From a checkpoint of a small mixture-of-experts model trained on Wikipedia: 192 GeGLU neurons an expert.
Below are experts of layer 2 (counted from 0) of a mixture-of-experts language model. Rows are named router (the router's row for the expert), gate (a neuron's input weights, with its number), up (a neuron's input weights, with its number) and show model dimensions 192-255. Each number is 500 + 50 x the weight over its row's rms, rounded and kept within 0 to 999. Numbers have three digits each.
Before each expert's rows: "gets" lists some tokens that make up at least twice as much of what it gets as of all text; "comes after" lists some tokens at least twice as common just before its tokens as in all text. This comes from a sample of Wikipedia text that the model never trained on. Tokens count by the router's weight.

# expert 3
gets: " in", " the", " a", " on", " for", " at"
comes after: " in", " of", " on", " to", " at", " from"
router:473510556525476466506487471472574463515482508572508426579451564510479548569600492512525547491452474472537514452456477502507485507550523516459521506439459559387512396501318484464450529555558524
gate0:516496559448423466566523515482577554575425621457418465568482731483445522473547521513535500441466520463514506532483400485530382547542541444483533614474592497533494420495406447495548514535455505
up0:616463442431442594587429613491627493462426504537398433490447454521516424485500497559523483509464567476449450444536541517435516390435608531503471428478521553471501462469421395483541464555458408
gate1:432467500597563380501394629562533478501504531607459479501490565442443452512530455519444572579493387514562510453503639450482547591525588404505528485388506487568462476538449426478489446521500402
up1:452488433543433505480441581483481504541476553349411427459460461430462573580400450630468506478474544581478493487540472507453510550444475534511533462476516468507458473464562510516471564473654574
gate2:462477505461571481569417432424529504418583466446446566414543513543452566482543518526517494496585465476486523594549462458508542452484495438556549488505544418500542563601538543596543530603574517
up2:495530483501526488478505462496439552465576575471472590572530450548438557525609472469513416436452536460468502541477512565559515437479543414581413489563479402441490574542466546489545447638491570
gate3:552547495470539470523561477541543540417532502468483452511539446427488519465579501497555509510494553517436505469637494527464460454449495483597509515521529486557509486454462487464463543455461457
up3:526511538618555564546433518475494497500541507479535590521486467448495440541425449591464476437586454456469557423511514522450534558524471550422564518385459432440519497507558482476447431537504453
gate4:495475522499565502518431447480496524597532504553491506561578464454468526462450488493600468525511446520509516495459490555532367567459549572445544525527529470440537534498500452489458528498594497
up4:433513497489498497505490530536499545528458524469497500465621508463484518346548570596528508524509424536574498483509520558482503470476517605445554525509432473475533567424457527573513525476505496
gate5:473441552547476504499508538465517436473509531555528544463499441481492610470516449464435461562561496523442463501530550603539560609462506522530541488430491389514503518476520570509502479471550581
up5:420496569509503468461499466548547468636451518434503557498515542460453503461488443521564522525456534527568458456500500504398494609560421572494561545417503561531512356550539489518423482483547472
gate6:449476427447488428515467584543595526485478546506519464558454517464493422477513543536484432519464531500563508555551509542468430432559404480566512472413473547525514441496512429490440514538469516
up6:625424524549560526539503347527610513528559485454428527507545557478478517496486526504493562442481526521464525541484473512415678543525536550500532456535475490476443612459460490511438458488563461
gate7:454595450529543474559518496467537481448470463481417456490483569446469453485584490550496523602533503529456506460557486457477517501453574505392502514520511499492411394409503507430558442530398474
up7:493519516510475525515455462520540536449459594465429503541508550559512503465496464438529447592501475600553528413347495589438551441465470395440459506515467421448548488480427613449511551587483451
gate8:532472468492536483479404444415510433474441486483494438485558547498464446530486594470498454524488447502449509575486496546494469429444544492424464548421546488498607498532548532512574399473552489
up8:396501588363508584576488430446509526521435473412508362431482488483525575444567607441424475521558511417487429470521431455450520472471588632431611463452544527435536488530475522480647536524556489
gate9:466497523545420543466509488464541519500448502533386350455529505519489398428545445503546504478555433489493549565478526502488577558443566501572442456496415450534478560470430415529415434497431550
up9:434589465588499424488413480513504489502434519536440462440493484461469515397539513509425436499462515458416510499578408483481530530465438477478475632554418388445536574468527465565491499437493487
gate10:584489416524460481520610529457417487517591546501512538454481569544596498438427429477544531512525504541547437475405565501421494440515490534431508512488521581514598443547550507509403440502517500
up10:499539560470517452410487495591445477543542563510430603472525512500481465458558525555478639513520456510505516488467461503486478469521477524418442562599473537560544448489500519464536478494432453
gate11:483488590412490475496524550465540573559521432519573516521535547446507438517537463590498429511437531517504519466534512532425550492489497445529507457451464595513494493498579500507469398558517605
up11:463593542569527421525417422477448460463509556427456465452406546399535566429576464543453546508509456547427509598540504536523463464537494428427535491425480426466519513496505486502494496540506477
gate12:529516513504481533546500432524561496485501449536510509526415540464447628426480498416491455550552527431521496508539448474506468455482481607419524557513510534591464504531421528496498410491570519
up12:535514503437538393410545518463545536492546462473441500425524495456500450517580475494432496522529509547435506493466517446493490514473482530484484487451570485521564573452582415521465610460437414
gate13:488514473355495464467515555429519525492512544541525508545431562550481598490500463463508487508577486593624452482489504469487523500544488593497398471462491553472517464507429460526597507471454524
up13:560459508436410461505469588431453619506474512548442511462487542495475483531482477436436460524418423502415536638434574416541560549419486553505528476524540445485533535527565488525545510482555542
gate14:507516486520428535510495448591526433425566482394492513542571663463406528462572470550429513603524521515474437458518549454455460543527487521439600549499541584490544487482473458460476444447438540
up14:505491465409565484474451563417463476580590558549510467601487497460569609517445611547502389465515476518533536512506491534489527455572551477532504501431430467528464460537553518536526531546459493
gate15:508446409419561488431481526492566382509497503509474507537611513512467568508525440482521565456524519471479504588459538419492556424401497517477481522584481506486524454540459454496468440564478516
up15:513589446489473544532529502464500502538478458479486474500507441576434433552554598527502405547606412497467513469533404508525484469520577525529497456519539392552446570533535492480493509459478459
gate16:512452480469485504520474468518466587392527502494479517460536562470531554509480524413540445492477526602516444551473566450456510560464477511413488529485447494486566531499463551534565493564494525
up16:490472466482522504579444472583565481511487376414502536527582466495528607554525543459501599547526437465610568548514543576523467474465505475523482588516495538462509520554535542445434453576453501
gate17:483577518522576490489521527611558501478424575528514543497631530488540499530483455474613503466463476515549511512501432474512629499478508499559404501417637519492542439510474550457452458476584554
up17:506469515503499549416474485562510473492416487485551541531534448460488589398580657444491471480490457469525514434539562506494436516510496626537516484493469569476542503427499466503507576450513460
gate18:442503525473555417527527524445539467421597514541519595509547453555578547597558544490515485526542552549465479560497535434437530388492476467490389465479520505410475527482553484590453418492464443
up18:449570514543544625469591473574609509560519460478516543595436451543557495444474511460493497497452448469569458414448524595570529479477563544551605441460493419444510494547500485467513528562523415
gate19:465523530469464471445602536559482478464494418527495537518571579556443461516478476488499497562500582527522462541522417513401471477500542507424457467472554500435470580452454468498477392502560469
up19:490544507434557564556476486432499545513524549479452458588486482553510550492542533499424462489546485477583522514528497546464575567401485511553437604462484524394566522597437551484467440520557532
gate20:502573478581450420489498440439578477420505513542512508575600552454479491549448478500506457489548539418409542427549483460447483505555553416482467526465570550454495501465496456498544503422527564
up20:513453442425467424489485557538451592558437486453418604511455480427483498517463489461516544524373475468453464494520503482513515590470489633563537561521495453562482541502498458529370462406458525
gate21:519476529436409489439473435518615487368557455493489454599590502491549561416476520540412452551506528509452529519502497510443581500597586501543491532491463578593433517550492491450551514539528489
up21:520486565452530493483488534598424519561483473560537531548429488525533471456422481545512494514541475464465555534458482579486436445477550401532533518466432498525470496486555531450532474457605485
gate22:533525431514531493462395517397451384345543481447463515398575565536512482426565494488473531561521545548441455483476512487436414468461506491431472530463472488507583484518563492599472532455507430
up22:415488479492439559501516503446570412436442474576503443557390529475510439559525551496423565552593428512478466478457474530590436539525428481467572492549498453502495432572572495426590495515529443
gate23:460401516525485572530492467500529462450511570472552503478498522435456545485544562542529449440468545468476463411458468540579499574570461534445472505417522550618566493582499606538444544482465496
up23:540453495477439540500513534460537497496486535489426494516432497520520452420500515395478583527535487548387501457453461632424381472538450491518568416474468569450459454451482511492483455496491528
gate24:465423544376506503530515439487453533461404481625487503534440509523446481444509485442507472454528457569497578505550533578455493488491512550585494539472557486486391639558559505477596468567478493
up24:390475442436544548528459395533399565434492439528493569466465480494479423385423477472474568417523453481510506511482468449528508427529500552526529434485499507399490562632538450443483432523542497
gate25:562473478464490504545340468549468483591434457536470569654538532509551511502506467440509454493521440535609445514452465595472448506452533484515509458490483364475471465563487456482529528505454515
up25:461465491536560487487394581470411538450487516563494501467497521447515522534600445429479519498542492513421488521436459487590479445488534472427470572493531499440539457527526526445506537579447503
gate26:445532498412457489490520529398464551484540532534468469517465624432398462490419414511579564485428522571454552453548504456477514492561456494519405532521448617507467539523570523535419460428446480
up26:561508482544407435571504456490449493522464412379503468413426424475499451612454555512525545463440577422516536576493501509534425521515436545482512509481509468537542407535574515501480582553533441
gate27:414489500522549495483437476547451447486481588550494585493576597545461446383498433634516513512451514569456515590496338481518417486434546517452504514484508610503507514512477456504459480538561520
up27:540513546400521477533438471466591390561535377551531523453445508559462468454572440455493516496541503464526469445535494493521578576590461464478516416454492536448490495563431447499468465548503475
gate28:494607596436493530454432458520435547552520453528440519425480529541483481498519482503495530449517419467512452593555544576500496524553486517557490541444544446447439505494517540468505517480453604
up28:502514535495522520542422486463521571487502581581525456522486535518573489429386554506538530416498471562528566413522546561540490600502430513533537412504454472481489496574568518519402505571531552
gate29:462493608502561511511548461594518355461524527408487448535462492431441505455481397452461489478563547466563578415491510477492531498566519435433501601412503517502438437458522483555425484531530447
up29:505513561470569527518452521520543452528496428579502563580478587512542577560495420547480455556606356464471516422530615448518444480553556434452521543494470523515580557457489496604597504540497565
gate30:453461524499417460581474491505497591590505481570487470480425444538481540390477385560536467526413470572525493531485470593544492497465558437489565542467421444505374505484531515498448553501584523
up30:549520498542448380458517464622499362472445474547583419500569541421510462570531520474454469440523537532611439548414429494559536474501490506565439481437495483522550521509486504514531501562553471
gate31:510497502514426474486498536501505413462553505461402357542476566586506403394519602506482520404492532520559457458552527535435527448497514480544522351517519564523516443555452570487479511536453526
up31:468424628482395472504503537467486515503420502509562615584536523566446426485567384510477463546571417577495499507484517458548505515527508537519475489553527490469445466608527491496578515451449522
gate32:487455438519496425517449583520398304514560543579544539451543586494464421484585539458451526585518567503491468486584489471487481488503553558518510602398515549476510545483434456566527456500596520
up32:426402442436564514573513550480528476526464468548515469521479547506497528470451557576593529561521484538548483512454543494480647503505553560577500523558391467454428514463495523448597568529449509

# expert 5
gets: " and", ".", " in", "\n", " which", " with"
comes after: ",", ")", "),", "i", "in", "os"
router:398444575506479454459547430481561473493459467422513386452517455467588477463542460550491567432407524443491509462474486436505478487493591507439433565416544528463464434462492453513479561525503475
gate0:485563482417434470461540528533487428564504403495545520552488479526595602514469394453506476443511468456469434481549439470414429571480524570491481541451565483449575501562556511509513491573525488
up0:438552558558673478554489477423491522532523449521545453407463516482472566521484443527523517534514512506538498581517502454565537549587518477580578475461589511558618426491423517396595450541436515
gate1:526517499464480425451583504473470451453515481516506508580616511500541518498472487524478381530489526483417433500544517491515525391549517432474470438494558439466399502481498460513601470495503612
up1:453533523514447576534517476529532567429556485472511483495516531515485439437490547499453557440463560422514460567546506385464572499506533480573550578517523546616503492496493543507460452570460530
gate2:452514536496533494505513414571535457427495515618418533534482463496504518524421507477539429590470456480473459482530526479476537467481594507539550457510474506478457544551414414514505520508524561
up2:520535466520459528430529430503512462449421433420539548421426516567474524480519437450523505606475477453623502450482430501549528552488499435513528493524504490406451436522456397556573539507446512
gate3:462464545521480433511534522553522499454498496492551533462539470510444557543440404504479555474535450568492507508448501514523500565549510529483477535412559513449489537499495432573532447447570534
up3:541409505552553603492507448517484506486487480544429452558480477458521479511569504538551517539600419564499545506597535521533450552522568542506535471523470450505526460511538489508502620432498480
gate4:480453462503583460501462541459439512435646528465530521473520561508555553526510413539453492535466493557520479527555494509534491457441469420412504563458461634524528524531476514460539542598542467
up4:549540503527443468508591552544561507453477429574465581523449448603531482551462526479493496488526580371510541489437558578548497525525517459517578415495474440587592545527544465469514458450565517
gate5:567365490557554502575535505432513508550512407484501498487570535498520472467535530570416492515549622460417463376491475499474439358495421390421453544552602560609472557476491521505535475471486450
up5:497613566512494466353468486522417423489463461486559399455515529412557504393512553463433374451388503516510450567508426545533646505511492535487512435453456466428444485403455485483506459504473482
gate6:515432494508563584543581488491607563570507475526436583532492483525497448554391481499524496499489486528454453440448499490508432424477568499447549527440557521514480441488543574416551505522441499
up6:473524527575499477534531558550508534505581537570458546447468451478479474519503505501475470486516462611533545503489537512495509543557514518488547576457516476505453501480428588506420534376503464
gate7:507451425522448447508455605478552607507485479399547499414487632460535480507526525495459519434608542456463500454548536491547562437431523397622492551479545555513453491547483521517464534580508573
up7:430535456472595482491422443434572543427411563507464469437616515561585517405604471488556552610577471431494524477454548435484491477480530451488530481451482444463488463578415434496520502611486486
gate8:518532457506478503532526426513457534479452519476417460514572518531532494449590465534482449540503532495482475499480523507522399512472479524445421503474545401543471570527500416535472504447557427
up8:516511547473476604489487472512557537664578518535577510499492486526515448596380496452509482513526567439421511511570494544534520473502513464554560493549520526555490444420525513548495568521495585
gate9:538540486509469492421535521524545505480524492448517548517463453542513502465486478414478493493480493581441545504524418490514449495496484510597491471495434535528468480512425513521527522493554476
up9:504380564477474396500497515468504575426546538462462524389572526451479568426530525489469528407549556536571499517394517408520566491492455571477519544551497482510500567475405508474477388558562547
gate10:493657482517415515504515539537461583466423442522535547467574560471439508483484514540432419420560553380539481614524573369541483612528466368440587582496494534493422521492538574523472518472444619
up10:436473533588494492499384456462523492457535514419498550439453450518592401425520545497520381490516520556488485430532540537511562534430551599452498531500561531485587588506513526482558621577458531
gate11:521401562378515539478473490544515531479495492523474563463508564488452431470554484511488565541501605495467473456509442507514416474490532514467537570404473461547425398576566496574569398454463549
up11:485558507504559551585558460503496546501451497544481480453446433573548543538469492462564453550410493403585567453432498472517473503470540522484544419556498461506495424506470509521527452568504558
gate12:487610458531516516512528415454522489568594531492548531571514425536518526425573439435478494563463390474493381541511588468572549488444543488521579545463508446520461534513480525493487461496545495
up12:475521472489554495553535433451432513575548546517498412454488464419541491582404510461463508505472579560497500467435554506584486431507554509471527508550534389467455542516553500486491484487427425
gate13:534515549487588493553523493473471489449596485462435509521564525510488460430495394425495507561524566503480393559477470515527519436452487505475499505486540450534498513508499399501570419432566637
up13:373501393447622504493484500503430549498491463468430540602531437438535514548463473542577571452459528553441399561424483597502623439447491466507483533527539412422429513542581520465533514464562505
gate14:424504533555532591439513511558613459441481583487554515450575551467524424466470481518507507518601427488528513493532543470460579469492551596525484543477520446571588489527469617448568494452435500
up14:525602469474448512557550520546461557560483551541500527604499560475574593617517532483439452485462522467504514418458390438583510485437487540439403410419510515506533561452518580461478515558510532
gate15:479513551469532503496505512633527434429557484462540448571432470457495489521561519473474416536437476555533484522560522566528482485529489477450455455475416553491446578485497456595498446519499444
up15:509400456499372494572482491494537497527580535465454455534472405521526477518486510528448528488453540502438488508602482471531444515468469454511495431463472506524534503471442530492502464519508469
gate16:483471457486503483446522472467464488517424545530475489508581590499493447474576493567547386427538467504461540511439476505555504469430515587416590479559546540524420507455549570416542493542523501
up16:534422453505510550474535529430484456490516421460543529490542435639486449370408478558515514429579401483445467381505518453528451450550472628519486467617521396496466448434407527529506468601523561
gate17:516397507458478420452524564408548505466594488546444556510530454559535441448521537513528490486506447529440514477498448488467443486473515562550561382462532547482380503418465502496454486469503508
up17:532465587485461464476532498502544435435451502518558438427515531510471534519483564619488471492458600386449450486535460507450511553550511425424467477430545530513420475535543499510543430442591504
gate18:452455462457532454493443652497502600460376527498466452508519514610507486567456523471570499467494518505632532588351464482589560487498521414458519437557554478466547482465542461492463428553487587
up18:442485535491410502487472524526396470482561502480466466468524552549393438454552523560559522483471501468495513489505433524559434592523551554520547511472518479622468501527507418517577527463594529
gate19:493483440476537570441426535463555501455454582479437548536494562422467475465540477517489634504434560613464444524538350462507537494499570522441462527527455448541586600454460421484492498576465512
up19:469581499509399554437514490599437487507487545509493436517497441409554499423437521473438428473464509467467516489556537539431345448504515494492533490481418467402447477411465487551526524554501437
gate20:530439550464549499518493399452556494450475454480521523419573446500553447512501477423477436469400490540488507529468438482467494455521489479549406521456463521435497502445473541472625522421399483
up20:493448543547530466473525479474551509414496453428597552424462473495502548588504464627486485471476527529477441484546477582499541485511465595490498509506595507493410484521536500529476524490498413
gate21:527539422441505548452519517512495517415499578537520550485527414419512525465428477531418540550421524514507470531457501453522490524553533518480566465435562491540479542484474465592441483382460545
up21:475577516504485552437549556569516600552567504534547428554497536606552421490566461464601443508490544406488524453542473492499427429339499498466476529480413417548441502427467474447542484559436444
gate22:471487579500547570585489590507486513593491492523494441480401448418530586519460460456513516518531513542459518468501517479444464514436585548421506556431529475485586518507615493459454550492532523
up22:564459563534588463516489443459476473555468442497534429509487561478597514529558421473543562448478462434418425460517465429509547509476522497477469470504520488448464520471500489567501479534580563
gate23:499437522442433523489436443463381497426452493572443514460525438536551498437463443536455542596556564446510463499523416503482464388541579450508483528510554524419514494550383521547514523511432504
up23:411483466513429399449399588543456428526503504481456510525517548464501553495505481484396500475496469515500513458416461495472405505400388517495486515493469535526493510399403527518501434465553427
gate24:535569486493480486524485502508548345522428504541476486401610534474547497476473404489428499531485479593585475614512508515459459550564486504522628484508406479514541527532499455492513503418492454
up24:545535475482544575514507415473379545491516476545498498476389499441464538580537487587530516565558534413432468474475529468642436477464478542498501535589533443525454482479463525613483535478359469
gate25:408469515443450442571521463487543513551452510423482433458549565507528587488545514554488598488445514515503537482510515548549547482520533513480522495443577634533550504497409457612516498486535516
up25:460523570507483505490480550550444525502518446474419433510418520482578519621525554547499455539467504511414510533602524481490566477477531474457529444504545496359470594511463482531482526492501529
gate26:474443360468535547477515554477505553538491524421494529462570483453440544471454504518472522504524516525546471514558525501536470502448490522397540506427612572509551505454453559506425506472552486
up26:557548532519464503402443512468525564512494420482277497565512497445591561536510572371497448561449512568486462535482539558483526507463553483512438485472509466503460462554475468466456518534489536
gate27:556449438489459448451404486447494518614525479533463509515420528437535560455549361461610490508504446465575463492405463543480493494489476562483453437448467581438458509469488554475536500442443506
up27:580479605415492523543492499501416476440532461562530488555495569467467508508430454511513517524560478529570545419574487502440510466491525558545549547442457488639506478449511405493531508512494459
gate28:507461505422468566460498500491412440404473460450492491448488559543396538419507447480441512551593435499523495465601419498514510565536384575503459501472500572571517529429506529557525461409473459
up28:498481501505592449525425490469388479538561528478518478535464548526520585432469449605470505473460559508482495538510493467534502550443453518487517548537374589590513508561505638454444543495416349
gate29:484448524573407412521436431450472457545472425554531480577526451469512559435433558533566466528533477508463529483502477513384421607449517508600458486499426532470564565501517541534490549594504547
up29:494563521511437543365523533495469509489503530532479400567515487439477493568468483523454540509393452515482533568539539516457509494558502466499455538504521497559540560523545517577514542510465588
gate30:432543475491465530566508628525416489442432468524521442432495521486365506476490435512525556498506495466524494543424380527598540532506446628539484507451425424497635464560420475506473491519517444
up30:418509540442553431578582550546475502468470468537499459544480557500450497500444438512537591501453549543526333586510457473553531497486465470514501553440450532530585505478535540594543604444522515
gate31:504533442522560494513491460492470567578503471502460470548411502472537599517533540437522591490452507456502442446511525421514458610414456506536505518482489524462474560462432501438514502555433507
up31:541542585511504519484592552513497569531535485502569499471527499509432457508553497595375477536513568537474460565527387389442483460587610474514557481520529471509476467548453635563505492507456529
gate32:482586559504422439535471405492509422531502487553468539482552472507510414442474412525400419449473428479441456531533546484527509474509514516547483545483542488574451477568533459449483437586507562
up32:518487462447499489486430518458538512490559500436602538540546491586553564508522515513544497514555507586551528511477460483531535390445464484570513461533478539523495598520482525466496589580506492

# expert 4
gets: " the", "-", " New", "–", " The", " British"
comes after: " the", " in", "|", " The", "\n", " on"
router:528522579486537449532476523421544488533519513479500513633427483507472444623521421485492497498528419457434506501589458577535484464482514516468547505508532542497479547476440571486491459566520544
gate0:501455518480477440484486454578578549470527529513501446393582439537385548553506667506444495506441473568429436538480406395580518470515536523443513546449431545490527501537423432494568478498612421
up0:586529574459591540472520534443536516604520504413473535513580441508477536525509538476437487534477492447655554503525409520477531484436569545541518478534482618466458542493459569510488533584506493
gate1:490552444451480515463451601492562553512585573433521440554494452508543511529484492491531455594418421452489478533458458529516591527525484598538527586438591555485528565445509464474423539534507493
up1:511447522571436404499507420529490466530409417522482509524523497509564482453505500523484543407563582470479563542595455510499473500521458409511531420485486460409496390496521466575479535505469465
gate2:467519414518508449568542496487443564595427554559468556632438451497582582500413425416504437459482464495535516427527476505510502569391450551431505512477546504508479456571478511524544550466563578
up2:480410516583444457542488497464465462518449552531440569566434473527611618448468480536550393494512526506554482493561572546599536569507453593469436527437508528585501477573490504424498496489569514
gate3:522519500462603499515525598518449511517507580619430490600539592390441496481518451494479475402447415487405431500466454594509501521499531467585496472512530495550469476494454562507519487578476472
up3:488433555567539441515505435429588453551490519432522434586532535564545494549555516487425549599446495524490531499545571430515510548429436571562604522488496606528469417457491357492564402538499426
gate4:456442473465494502557530487486501499405444402448510451490531428416547474424551493438489562532459495498564557480492541464414534520450455496520584402532504475487485512502463556416424467488460492
up4:448472460481489488467450422481433466544549534498447423456531485490342459596559476470559511524584490541479569512480403446498434516508450458558422497548504547533439566494513483473500552487522547
gate5:422558516491481498426541500493524479551405456524553481535439477558459488548374516473520443557464443524509445453519500500487468464574524540551567522460572559426556532541502449569518470435600525
up5:461507453573498545613456498514500552454530470500508408468460496467493421522507558453544531478513526406419579492529602458561646499515537584454425519439545424531508540485523560577518570513465503
gate6:466553567445517546508458453470573461465437501486426549491484527498504480510546542424468465522553460473468546454483505558530473449516518434496532457501599564602513473469500498511455469515563475
up6:526583472482492532498543612456436422450548566415437521422533480486528512510458471478417509529413482533529480500544483499494501605510517428499581521526476504532540509593527645490611488473465573
gate7:452588457514486454522540444491450601552509540441544572436504590561490583483513548490457490511473461454513486515453364524446576462485514563515480483527497488493491376578470491516565541508636477
up7:535465584604452529490575472510557483431454492549449595445424488358504481677466552547466564437501548576472553433508488546584515479460448509462492484538467464540502546438323541564497530461610540
gate8:449467527410557496495531526585498510489507509472561506481492469496575519560487506531510516488525586487477430506519436529592407512528447488446456525509470575434427512510517473532525474565520477
up8:495434557508477525566535422531469463542557423511517509444450502612547549453495439529464484555522582501451458466598498511524514458481536542513481514494535512573422514495386474588519380496513565
gate9:466487514514442467542516484503584481516501555476477428542585527459524493528583595472489460504414476564531485497504433540501583509571423556492471476511500451517515529446479554526472480506498494
up9:538462570463507535545548410547441498512464537509521478458469571435463530489578490498456458544455542559483518492514515530613493524516490402521490481474486503434536505523533597561465556463524481
gate10:505514507533469498490479557516437554566450471537487459426470530545527478450499484502473402509501517487534451575559635534453465445489534554467500626447495528602490524609517546572532426528492559
up10:525479497594370431459552505621589487407475470486538534566488396532592442502464451507513432518488501570536517503498584523484493506507518462455587398515464362479535538490484549514437490431526504
gate11:488529427425606520468426406464534493457519466446553461493448396571533502424505527474542466590539451530505439449536461423404553460488515597498526466478538502441564501513476504560547439464458509
up11:486635556507420509450542521444527570522483435510482479415481461522472457568587491519412462468515549521499518467486528502568511555497467459553417513533519441557452443445472459537506520546530590
gate12:484430505440450424534458557486530505527484478433470509459457472492575581471567616455553496476537417530535526544519437478549481558540482527456438447565491486575436509547434529645513447407573471
up12:558512488410496488470536449406552497449461454540555521384541523567532416519458489553591486466460532522487505483445511461513548517576517522519553512418550433493503405580495482436445445547546444
gate13:567429497464521554508540485583539510342412458513524493484574552449530407451475446478504462531524536510529528495514497479495398467496489474447517552480418530611487517523493418465537483498477539
up13:457467527516490516465502476445480529510466536539486442534477432592599522442494575416505546416491457453546510510409495466532533483542522478502495492468509453407456610461444571475514488515429435
gate14:533553446438507566502546555442352551466465517552427502501503526491518544487510552425468498489508538525563507517370507538406471481442391429553501624435504508526422472454527526556541544443529651
up14:455408531567466538531506509440534524495474489503495492541545486534470556467617463512456533488556479419476431400497544589503445444436570487532491590474561561514483541592408474427495461388558512
gate15:501494532526556428425456488466544588515578429526467528486541495414609634515540441580499471547531519575505444480548431509419536417517487556525466556507441489517529431462596574532470453424539487
up15:411431426548494464514413509503421514506528500482444541497455527410480520556510492496473502370542439494413568545456599555510563461509487603514428422547424476502489526533463519445587465584551513
gate16:523507512495547468432456561525529493520527433499507433431547575445508440559468572441541556485518453557472488459563488492476372487451506500463587493458520547487507485506452460415439499500502521
up16:431519530543533429511611512528591569492445519488463436517473441537588486438472494344516508418430519468490526385450502472517415473513448471552485502489488473417549465481451520515550558446527474
gate17:544437575516457468503550575559535508501444441589550498519522508508497460507576470470461458543497520517443542482499562528525413496510474442509492594467499511593392515514502463556527505394535491
up17:542460558464472533532431444519571466469589439421442462450515486474453460382462556449512449488485393487473470368479506475518600528494503510456464477415485425430453504482596473524538489621445438
gate18:511457517573472494605466510511590475568586483544484475497479554552515450536417514500407380560454463530463527467444515440502427513468488428489449427414516480412489534480568496485553493535513453
up18:487425568524460455452612400534441382457529478480445485505484480451506517491441382507576515550535436423523507518504533548547522431464505490556488492464474415553484440442511447498478472533475497
gate19:581547557546463602389608401525494479397479470557538585512552498530574410561454473511536481471465559490485486454540544518542531442499475607418422512543477436512470522429397553574407440484509546
up19:512453492490502395487470639521457576558471604432561480497527536389441571564511557494500567580435564459485544452455508425494458545595484511492569564513506524557473547527487547486582503490565543
gate20:445524508521565428486630490524565594410579490452573489471546493492506509544496389475546566400462542466494567469505502443493450471518638492410484642485584490507593578434494488465515452461496525
up20:463482414467484477467450512534477503391474478439573483532480598462534451531589511501470581534513438442509500439580459465529394395556484584486403527484484433513563520383443472523461415492494404
gate21:533559430508500435397537536462554485490462472437510476477540488389465471521518527571554483537484513559461498533608547553469431504499541445424396473456512525497501506451510430504605492434429511
up21:521535545528485532514457409452440500459605462449525490495507493450555546495560511458483495504435454468450426566574424537492559589552406499403506508529520474518545506445454519558442489529571525
gate22:449556484472507453485522555549481524491466475559498428572437550538434532478447505489521626464549406558570453579448513508510506508457524448519482519536492557445535458506571578596443572493518539
up22:500568557392439483519454459484516477546591484492480570450475590588489562493474510518536505548620415488429451394422448530410574511547546418499440501516497503365493536569570527426455487554562468
gate23:557468475505477473477487461525577461521466555455500502488545501541514487456471438518523554627571506560510440408516589530532535521528571524459559513376527484532498508507503475598509476483491450
up23:586502533462543548537534570474402495563554399557501438533429499518465581508523522434557449453502512479467531518475528588507555387367612388501460513548573473454477471548499572464491508446493533
gate24:558520549491437442532453614560503498439386398514457453413500570447563468482483497476456448554416569513563450583505546482527459587533528598444518438471514552497548471529611474581496473481506565
up24:624500389548473634438425497450488532494430634489480459453482453466390444399400464476497452437539451518592487480567455457571503408500446517539481495489392485487411481464484495534387485518553453
gate25:587588546474499582444562505531557479540599515508525481468481504404475501457548487414506526464567459566539400483523570483529491464474524497549574494460480378550485504494504446418375508467445572
up25:471535485478469479447490621576500552593424545477510477516417469484406426432533557374517450462591398508427474544547482450475502471539458415506527494482524542566455500474455418449455472534521401
gate26:458503434496552480528526542552471509513494496495503467434391483383565555569531485418523522527475520553430524504428372519495510413570507603502527408460503438475524553526470534590447451482585422
up26:512564547461567476525491494489446528482405499511357386540543487561454508416429422437559421493566469406521507448463537532461472471578475500453561565510514464529438503548544435530529437488402525
gate27:493481498531453440335450431486596495459481563486519468454511558543554535574525479432465467499474534532460386572548484529450507432428543444452472482490490593394522449534470558531436563420543528
up27:451434512494529477618569481497508460503511455555510496428490613535452501496436596471464504481469537467542544544444482559535468508564486490528449491461504406422516506507442549474558532449529452
gate28:487483500524466545598512523413474472516533481450420581532506541447537533485490448494485529546596490531464473445577475531460472479419492473437514517438552547420482446529542460513537539475517436
up28:446540539547471523523518499509555571534518406379502409494541476508465412544541518487499532487436470510487432513375435518468520508491566566436487449495507498629573484490477544435411495475509567
gate29:500548499535538499397438513586388510533434531528489379551540500525522415570478562502454565551483578550518479592576521514470509462453583472466454467440468530451486451495490496425472539506478521
up29:545509544534507568465515436529572553593446541537526471572378464418403486446408572461473496534494506584514511491453580572494537486474566433543468609571477544487495558545468460452438514629446475
gate30:454464493499489525530422519586488481474437402512503492542523598462457534463561511537576487559456572558500479498438483560469485584453592500442504572505524532569457526531459443479470501545508471
up30:535592479598534528485524526515508416490496631452481371445501538443536539590561487535515544430555478509548522524523584422463549403469451553537535481466475467481487500429553500471488450565446482
gate31:472512454551563469413559482598472493477559486580504483555537564477456436585502556506588500522511519552484510413489454458535498437417516510483493418457595544510543555459454538524517445529504513
up31:557521425463511403414485566516533467558439556526442401534394505522609530540535500401568496619473410499536456464516457548498462529463558460536580508482473528422427501521516500470453501515548526
gate32:423423519498522539545532462482418547505387499563545470474486495508486351554490589500500506487519560463466485550463458503494435507571509535451489495477474499451432444479421508571488569521465485
up32:588554473503554601538509548505563506534467469438428449467544504530568571543436448524510500500471513486542488447502624473509618467559438508520475524541493520454563536540545409424468463564549477